Weights of a small mixture-of-experts language model, trained from scratch on English Wikipedia: 32 experts in each of 7 layers, 9891 steps.
Below are experts of layer 5 (counted from 0) of a mixture-of-experts language model. Rows are named router (the router's row for the expert) and show model dimensions 0-223. Each number is 50 + 10 x the weight over its row's rms, rounded and kept within 0 to 99.
After each expert's rows: "gets" lists some tokens that make up at least twice as much of what it gets as of all text; "comes before" lists some tokens at least twice as common just after its tokens as in all text. This comes from a sample of Wikipedia text that the model never trained on. Tokens count by the router's weight.

# expert 26
router:33 48 58 68 50 69 66 55 39 68 50 57 39 37 55 42 52 43 43 54 37 43 35 49 41 39 61 46 44 47 65 56 69 41 31 57 62 58 58 60 46 62 66 40 43 45 56 47 45 46 50 33 50 56 72 46 49 60 46 63 41 63 54 36 51 40 48 74 31 51 44 46 52 62 61 46 66 60 42 34 65 56 63 33 43 47 53 59 47 54 32 43 58 54 57 59 44 42 57 30 54 44 66 29 49 60 39 41 36 44 52 52 52 44 49 55 48 37 49 56 51 34 44 43 32 47 47 47 47 47 57 46 50 56 47 47 48 28 61 50 30 52 28 37 36 37 52 64 50 55 69 62 38 35 67 44 26 44 56 63 62 42 45 47 46 69 44 56 48 66 52 42 51 46 49 57 38 61 56 26 46 42 45 45 43 38 57 47 34 48 55 58 50 52 46 54 45 45 51 56 67 45 56 50 44 47 40 66 50 42 40 63 44 33 41 51 48 60 43 53 36 44 47 48
gets: "–", " 0", "  ", "-", "°", "%"
comes before: " |", "|", ";", "0", ".", "1"

# expert 10
router:51 55 43 37 53 49 58 49 56 62 49 41 68 44 49 52 59 51 50 53 39 59 56 64 40 51 50 43 33 57 50 35 46 56 59 45 50 56 54 38 41 33 47 51 49 46 58 41 50 51 46 62 42 41 49 42 43 67 61 50 67 52 56 41 34 56 47 45 65 53 43 37 52 43 60 61 48 58 58 28 42 48 51 60 56 54 48 39 53 48 69 57 52 34 42 41 64 27 57 45 52 41 54 37 61 36 48 66 35 51 39 61 46 57 65 53 70 50 56 55 47 47 57 67 40 62 41 72 50 62 42 64 47 49 52 36 49 55 60 31 64 43 37 61 54 33 33 28 60 49 56 32 58 29 27 37 46 50 55 59 54 50 59 69 48 57 42 60 45 44 56 50 34 52 27 39 47 60 52 47 37 42 61 37 50 65 71 48 41 50 60 58 48 47 66 34 44 47 47 48 56 63 38 45 60 55 52 40 64 62 26 38 54 67 45 50 47 30 48 61 62 41 54 44
gets: "ed", "ing", "d", "ated", "ted", " used"
comes before: " to", " by", " in", " that", " as", "ly"

# expert 5
router:50 59 52 54 47 48 68 55 43 35 50 41 44 62 53 72 60 50 19 38 40 40 51 46 70 53 45 42 27 55 51 58 60 44 51 53 47 60 56 51 47 67 34 34 53 48 69 47 67 38 53 47 57 74 54 59 44 51 62 43 54 58 62 54 64 61 29 43 51 41 49 61 62 39 66 52 48 56 58 46 61 48 55 63 50 53 45 48 49 67 41 40 53 56 47 42 55 54 61 48 53 53 52 53 37 40 45 54 64 61 43 62 49 55 51 51 65 44 51 45 52 52 45 53 50 73 53 67 42 34 53 58 61 54 57 53 25 55 41 44 42 67 44 52 54 53 41 55 53 70 44 63 47 53 48 56 33 44 47 56 41 49 55 44 16 41 44 46 53 59 57 54 59 54 62 45 54 43 59 63 61 54 49 66 46 42 32 57 46 41 53 66 50 48 55 57 51 53 49 47 29 57 52 42 52 32 45 36 48 49 70 35 56 55 44 52 74 34 74 49 43 67 70 57
gets: " |", " his", " he", " He", " a", " her"
comes before: " 0", "\n", " 1", " was", " 2", "  "

# expert 25
router:34 51 56 69 48 57 27 51 47 55 50 46 52 37 44 61 50 32 51 42 59 61 50 60 63 36 42 67 59 60 63 43 24 51 63 52 46 44 41 49 48 52 54 30 61 61 41 57 53 75 49 60 44 43 55 53 34 54 56 42 38 65 41 52 49 51 58 41 48 54 41 60 62 75 44 32 28 51 44 63 53 59 58 44 64 30 69 39 50 44 59 47 55 57 46 42 59 64 45 48 60 65 48 53 64 45 42 61 53 59 38 55 63 60 54 44 53 42 54 68 69 48 45 45 41 46 51 43 53 50 61 42 48 49 44 50 44 55 46 72 50 53 45 67 55 33 53 52 47 56 41 70 34 36 60 71 56 56 57 59 60 48 48 28 62 47 52 64 50 54 57 57 42 65 46 48 54 41 32 52 47 59 65 42 49 43 53 53 42 46 55 58 63 52 69 65 55 35 74 47 48 52 50 64 29 48 45 48 57 48 55 36 42 52 51 64 36 67 43 48 54 57 40 38
gets: "N", "M", "S", "L", "D", "C"
comes before: ")", " |", "–", " (", "L", "P"

# expert 9
router:54 69 39 39 57 56 54 56 46 48 48 37 39 52 58 42 46 47 56 66 50 49 53 42 51 58 47 38 68 41 66 53 63 76 39 26 48 58 58 53 63 33 47 64 55 42 44 38 37 49 38 45 51 56 45 35 65 55 57 56 62 37 45 43 55 41 66 50 36 31 58 40 56 39 66 45 53 46 44 57 47 50 57 55 70 56 58 33 42 39 58 44 57 60 45 48 46 59 56 44 50 38 50 41 38 38 55 60 37 50 42 54 56 44 45 48 63 46 40 60 38 44 74 60 46 50 43 49 39 43 55 42 36 60 60 49 40 36 36 54 28 51 61 57 71 68 45 45 73 52 52 59 45 59 47 54 55 51 36 60 59 42 41 55 22 51 40 58 57 50 39 54 54 28 54 47 45 56 41 50 58 37 59 62 56 51 41 60 46 62 47 35 48 66 54 46 43 34 47 63 52 59 43 57 44 47 50 41 64 57 63 70 59 59 46 24 67 55 40 54 64 55 67 45
gets: " was", " is", " a", " as", " were", " be"
comes before: " a", " the", " been", " not", " be", " an"

# expert 14
router:47 58 54 56 55 28 38 58 59 53 79 52 46 62 30 29 48 51 34 36 48 51 63 48 37 55 50 38 52 43 56 45 39 49 56 46 50 49 46 58 65 39 28 56 51 28 63 41 42 47 36 38 59 65 54 52 43 56 29 57 60 27 40 38 54 43 50 45 62 43 42 48 31 58 48 46 55 42 46 48 43 50 47 61 51 39 52 59 50 38 54 63 47 72 63 56 50 50 46 48 44 60 57 44 66 49 55 50 43 56 39 41 44 57 59 49 57 56 50 54 32 64 41 55 56 58 53 54 52 35 58 69 56 56 58 65 50 53 48 41 49 44 66 42 45 44 47 45 66 61 59 60 54 28 76 43 51 25 37 54 55 41 52 41 52 31 51 46 59 39 31 51 57 46 47 42 56 53 50 38 51 57 55 48 61 43 52 43 54 57 43 63 65 56 38 37 47 52 51 58 46 44 57 63 52 50 40 42 23 48 40 35 68 55 60 30 51 38 33 31 47 64 51 67
gets: "s", " which", " it", "\"", "es", " that"
comes before: ".", ",", " of", " and", " in", " were"

# expert 15
router:54 58 34 48 45 50 47 45 49 77 61 47 68 35 41 31 56 74 45 42 48 44 57 56 62 35 60 51 57 25 59 37 43 42 36 47 55 21 51 41 42 55 38 44 41 37 39 52 46 67 60 55 45 45 45 54 66 55 61 56 46 50 48 48 56 57 36 54 72 47 37 47 50 56 43 36 39 55 48 57 43 53 54 45 57 57 59 31 44 48 44 41 56 36 63 38 66 62 48 45 59 55 44 49 61 44 55 49 54 55 43 44 63 52 59 33 36 60 41 45 55 65 45 45 62 41 30 48 45 52 73 58 59 66 41 43 43 57 52 61 57 67 51 63 51 52 66 42 41 37 54 76 60 51 48 51 54 40 54 47 56 59 49 47 46 49 45 53 49 46 55 57 68 65 45 50 38 43 40 32 56 62 39 37 60 62 53 39 37 56 53 42 56 54 49 59 51 45 53 36 58 53 45 50 49 36 43 47 60 49 34 50 38 55 30 46 65 23 27 50 53 30 52 47
gets: "0", " 18", "2", "1", "5", "4"
comes before: " |", ",", ".", ")", "–", "%"

# expert 19
router:72 35 55 47 53 38 34 49 59 60 48 41 69 54 45 64 52 48 32 55 42 53 51 46 37 66 54 51 44 58 59 47 26 60 60 39 54 61 54 59 44 62 53 60 55 44 37 56 48 65 53 33 54 70 45 61 40 50 39 48 50 32 63 47 41 38 44 36 49 41 48 57 35 40 45 49 54 53 56 51 43 43 46 50 38 36 58 62 50 57 55 76 50 57 40 57 42 55 37 62 59 44 41 60 51 54 44 51 41 38 65 55 45 49 57 63 60 40 60 40 85 53 50 48 55 56 47 60 64 39 45 47 53 57 60 40 50 47 46 41 38 40 48 57 41 32 68 34 63 63 53 34 38 42 63 43 39 47 53 52 53 26 42 46 61 31 48 47 50 34 47 47 54 38 51 58 47 30 44 57 62 47 40 56 48 52 42 66 51 39 59 38 34 57 42 70 48 20 45 40 48 57 51 57 66 40 35 54 51 52 35 60 43 42 43 62 45 50 56 54 52 57 42 33
gets: "a", "e", "o", "y", "  ", "i"
comes before: ",", " (", "'", " was", " –", " County"

# expert 0
router:44 44 36 42 56 41 51 47 29 57 53 45 49 37 46 39 53 68 45 48 38 48 41 44 46 53 52 35 44 42 74 55 37 61 31 57 56 47 51 59 48 45 38 65 57 49 72 49 53 46 60 60 44 52 51 53 57 55 49 53 51 40 41 42 39 54 50 54 60 56 54 44 34 61 51 32 51 45 44 60 45 47 50 63 56 49 64 45 44 34 47 62 61 61 52 68 60 53 44 42 51 61 42 62 61 61 50 52 55 25 65 49 48 52 56 51 51 40 39 48 60 38 42 24 52 80 59 46 40 43 51 47 50 54 59 53 49 64 51 71 61 47 60 29 48 64 52 55 44 48 54 68 31 38 40 36 50 30 77 55 52 42 49 25 47 66 47 62 52 35 39 55 54 48 34 39 51 53 45 62 39 48 47 37 58 51 49 64 40 29 59 31 40 58 45 62 46 44 50 46 75 44 57 46 43 50 38 67 38 44 48 42 49 38 59 53 52 27 39 53 53 45 51 55
gets: ")", " 1", " 2", " 3", "ta", " 4"
comes before: " |", ",", "\n", ".", "–", ";"

# expert 31
router:54 34 79 37 64 55 41 54 47 66 45 51 42 48 52 50 51 39 58 36 53 46 56 54 67 49 33 61 34 57 33 44 72 34 44 54 57 38 52 46 53 50 53 55 59 64 44 55 62 64 34 37 49 43 61 60 56 50 39 58 48 58 34 49 56 53 52 61 48 38 55 40 48 39 49 64 61 53 45 49 52 60 59 29 60 33 61 59 57 57 45 59 57 67 56 63 38 39 61 41 40 56 51 52 34 41 43 59 37 58 55 34 39 47 29 55 32 64 33 49 50 44 56 60 41 62 57 52 51 45 59 42 68 55 44 50 56 51 63 56 40 38 33 84 53 38 36 40 40 44 27 30 48 46 47 54 52 50 60 39 53 46 45 62 61 52 54 44 63 54 66 57 43 43 59 44 50 55 46 54 62 48 30 58 57 60 61 51 23 51 57 46 50 42 34 41 35 48 40 51 44 41 41 40 62 62 58 44 47 38 47 52 46 55 53 52 43 55 60 45 37 37 57 44
gets: "\n", "\n\n", "/", "'", "{", "\n "
comes before: "|", "-", "=", "The", "In", "A"

# expert 17
router:53 49 53 71 62 41 63 44 51 53 68 59 41 62 53 45 53 60 46 43 48 31 45 60 58 34 59 55 57 51 42 58 50 48 29 54 25 49 61 38 35 52 63 53 54 41 30 54 61 40 48 57 40 49 26 53 63 46 25 31 39 57 58 34 37 46 45 52 50 56 36 53 69 30 56 38 44 55 30 48 50 40 46 43 58 45 43 53 50 60 60 44 50 48 63 38 71 59 54 48 39 50 48 54 53 66 43 48 54 41 58 64 41 43 59 49 59 37 34 57 40 32 48 46 54 66 63 49 57 78 59 49 52 76 51 38 42 39 57 38 70 56 49 55 41 57 41 39 45 46 47 54 45 64 40 38 43 33 62 44 46 45 62 40 54 56 50 53 56 48 66 59 61 45 66 42 32 53 43 45 54 65 57 50 45 42 46 52 60 55 61 57 38 52 38 72 41 46 56 48 55 48 30 48 50 59 49 55 40 58 58 46 36 63 60 45 39 56 63 40 46 42 56 55
gets: ".", "ma", "hi", "gu", "te", "  "
comes before: "\n\n", " The", " In", " He", " It", " This"

# expert 7
router:55 49 43 36 38 38 48 49 58 49 34 68 45 59 56 54 49 48 65 60 61 44 36 73 36 52 60 49 42 69 58 30 60 57 46 52 60 36 41 44 35 51 65 54 52 55 55 51 47 50 54 42 38 52 29 61 45 58 41 53 57 42 65 55 23 56 50 49 38 31 55 63 65 58 52 67 48 48 61 37 63 48 41 54 40 62 37 39 65 48 64 51 54 49 42 42 43 30 44 47 43 50 66 62 48 56 43 60 47 62 48 53 38 70 37 49 39 60 55 52 56 35 30 47 55 48 59 49 59 45 46 56 36 49 49 51 56 52 64 54 59 55 60 63 51 48 38 27 67 46 36 29 59 54 45 41 50 60 59 46 63 47 49 63 46 64 45 60 51 59 45 69 46 47 48 61 49 44 56 41 45 24 59 42 58 64 49 54 68 29 51 39 61 50 59 49 44 59 47 65 39 55 52 49 37 31 48 51 50 46 54 53 56 70 44 51 45 43 40 61 64 52 58 27
gets: " of", " by", " with", " for", " from", " to"
comes before: " the", " a", " his", " an", " her", " their"

# expert 8
router:67 40 51 58 63 46 56 42 57 40 29 64 58 46 63 52 66 53 51 58 57 44 38 51 46 48 61 70 59 70 61 39 67 38 47 66 52 69 56 47 38 38 34 49 35 50 42 50 21 46 48 49 43 57 63 55 44 57 71 53 46 30 52 58 38 49 58 48 42 61 39 47 44 53 48 66 48 43 36 49 48 48 48 46 44 53 34 57 64 60 58 47 48 42 58 47 25 60 39 57 33 62 47 52 40 48 44 49 47 45 48 45 45 51 41 32 46 67 67 58 36 53 50 40 55 45 44 57 60 57 60 53 55 62 55 35 44 55 70 27 55 59 58 55 48 62 36 23 41 29 32 53 61 53 42 64 47 58 45 47 58 52 35 58 46 49 50 65 52 54 49 27 52 45 56 48 51 43 52 41 36 45 41 51 51 61 63 49 62 38 48 57 63 39 56 50 48 50 54 54 50 31 46 59 40 58 65 58 55 38 46 40 36 43 49 39 59 65 45 51 65 71 44 54
gets: " of", ":", " for", " under", " over", " in"
comes before: " the", " his", " \"", " this", " 1", " their"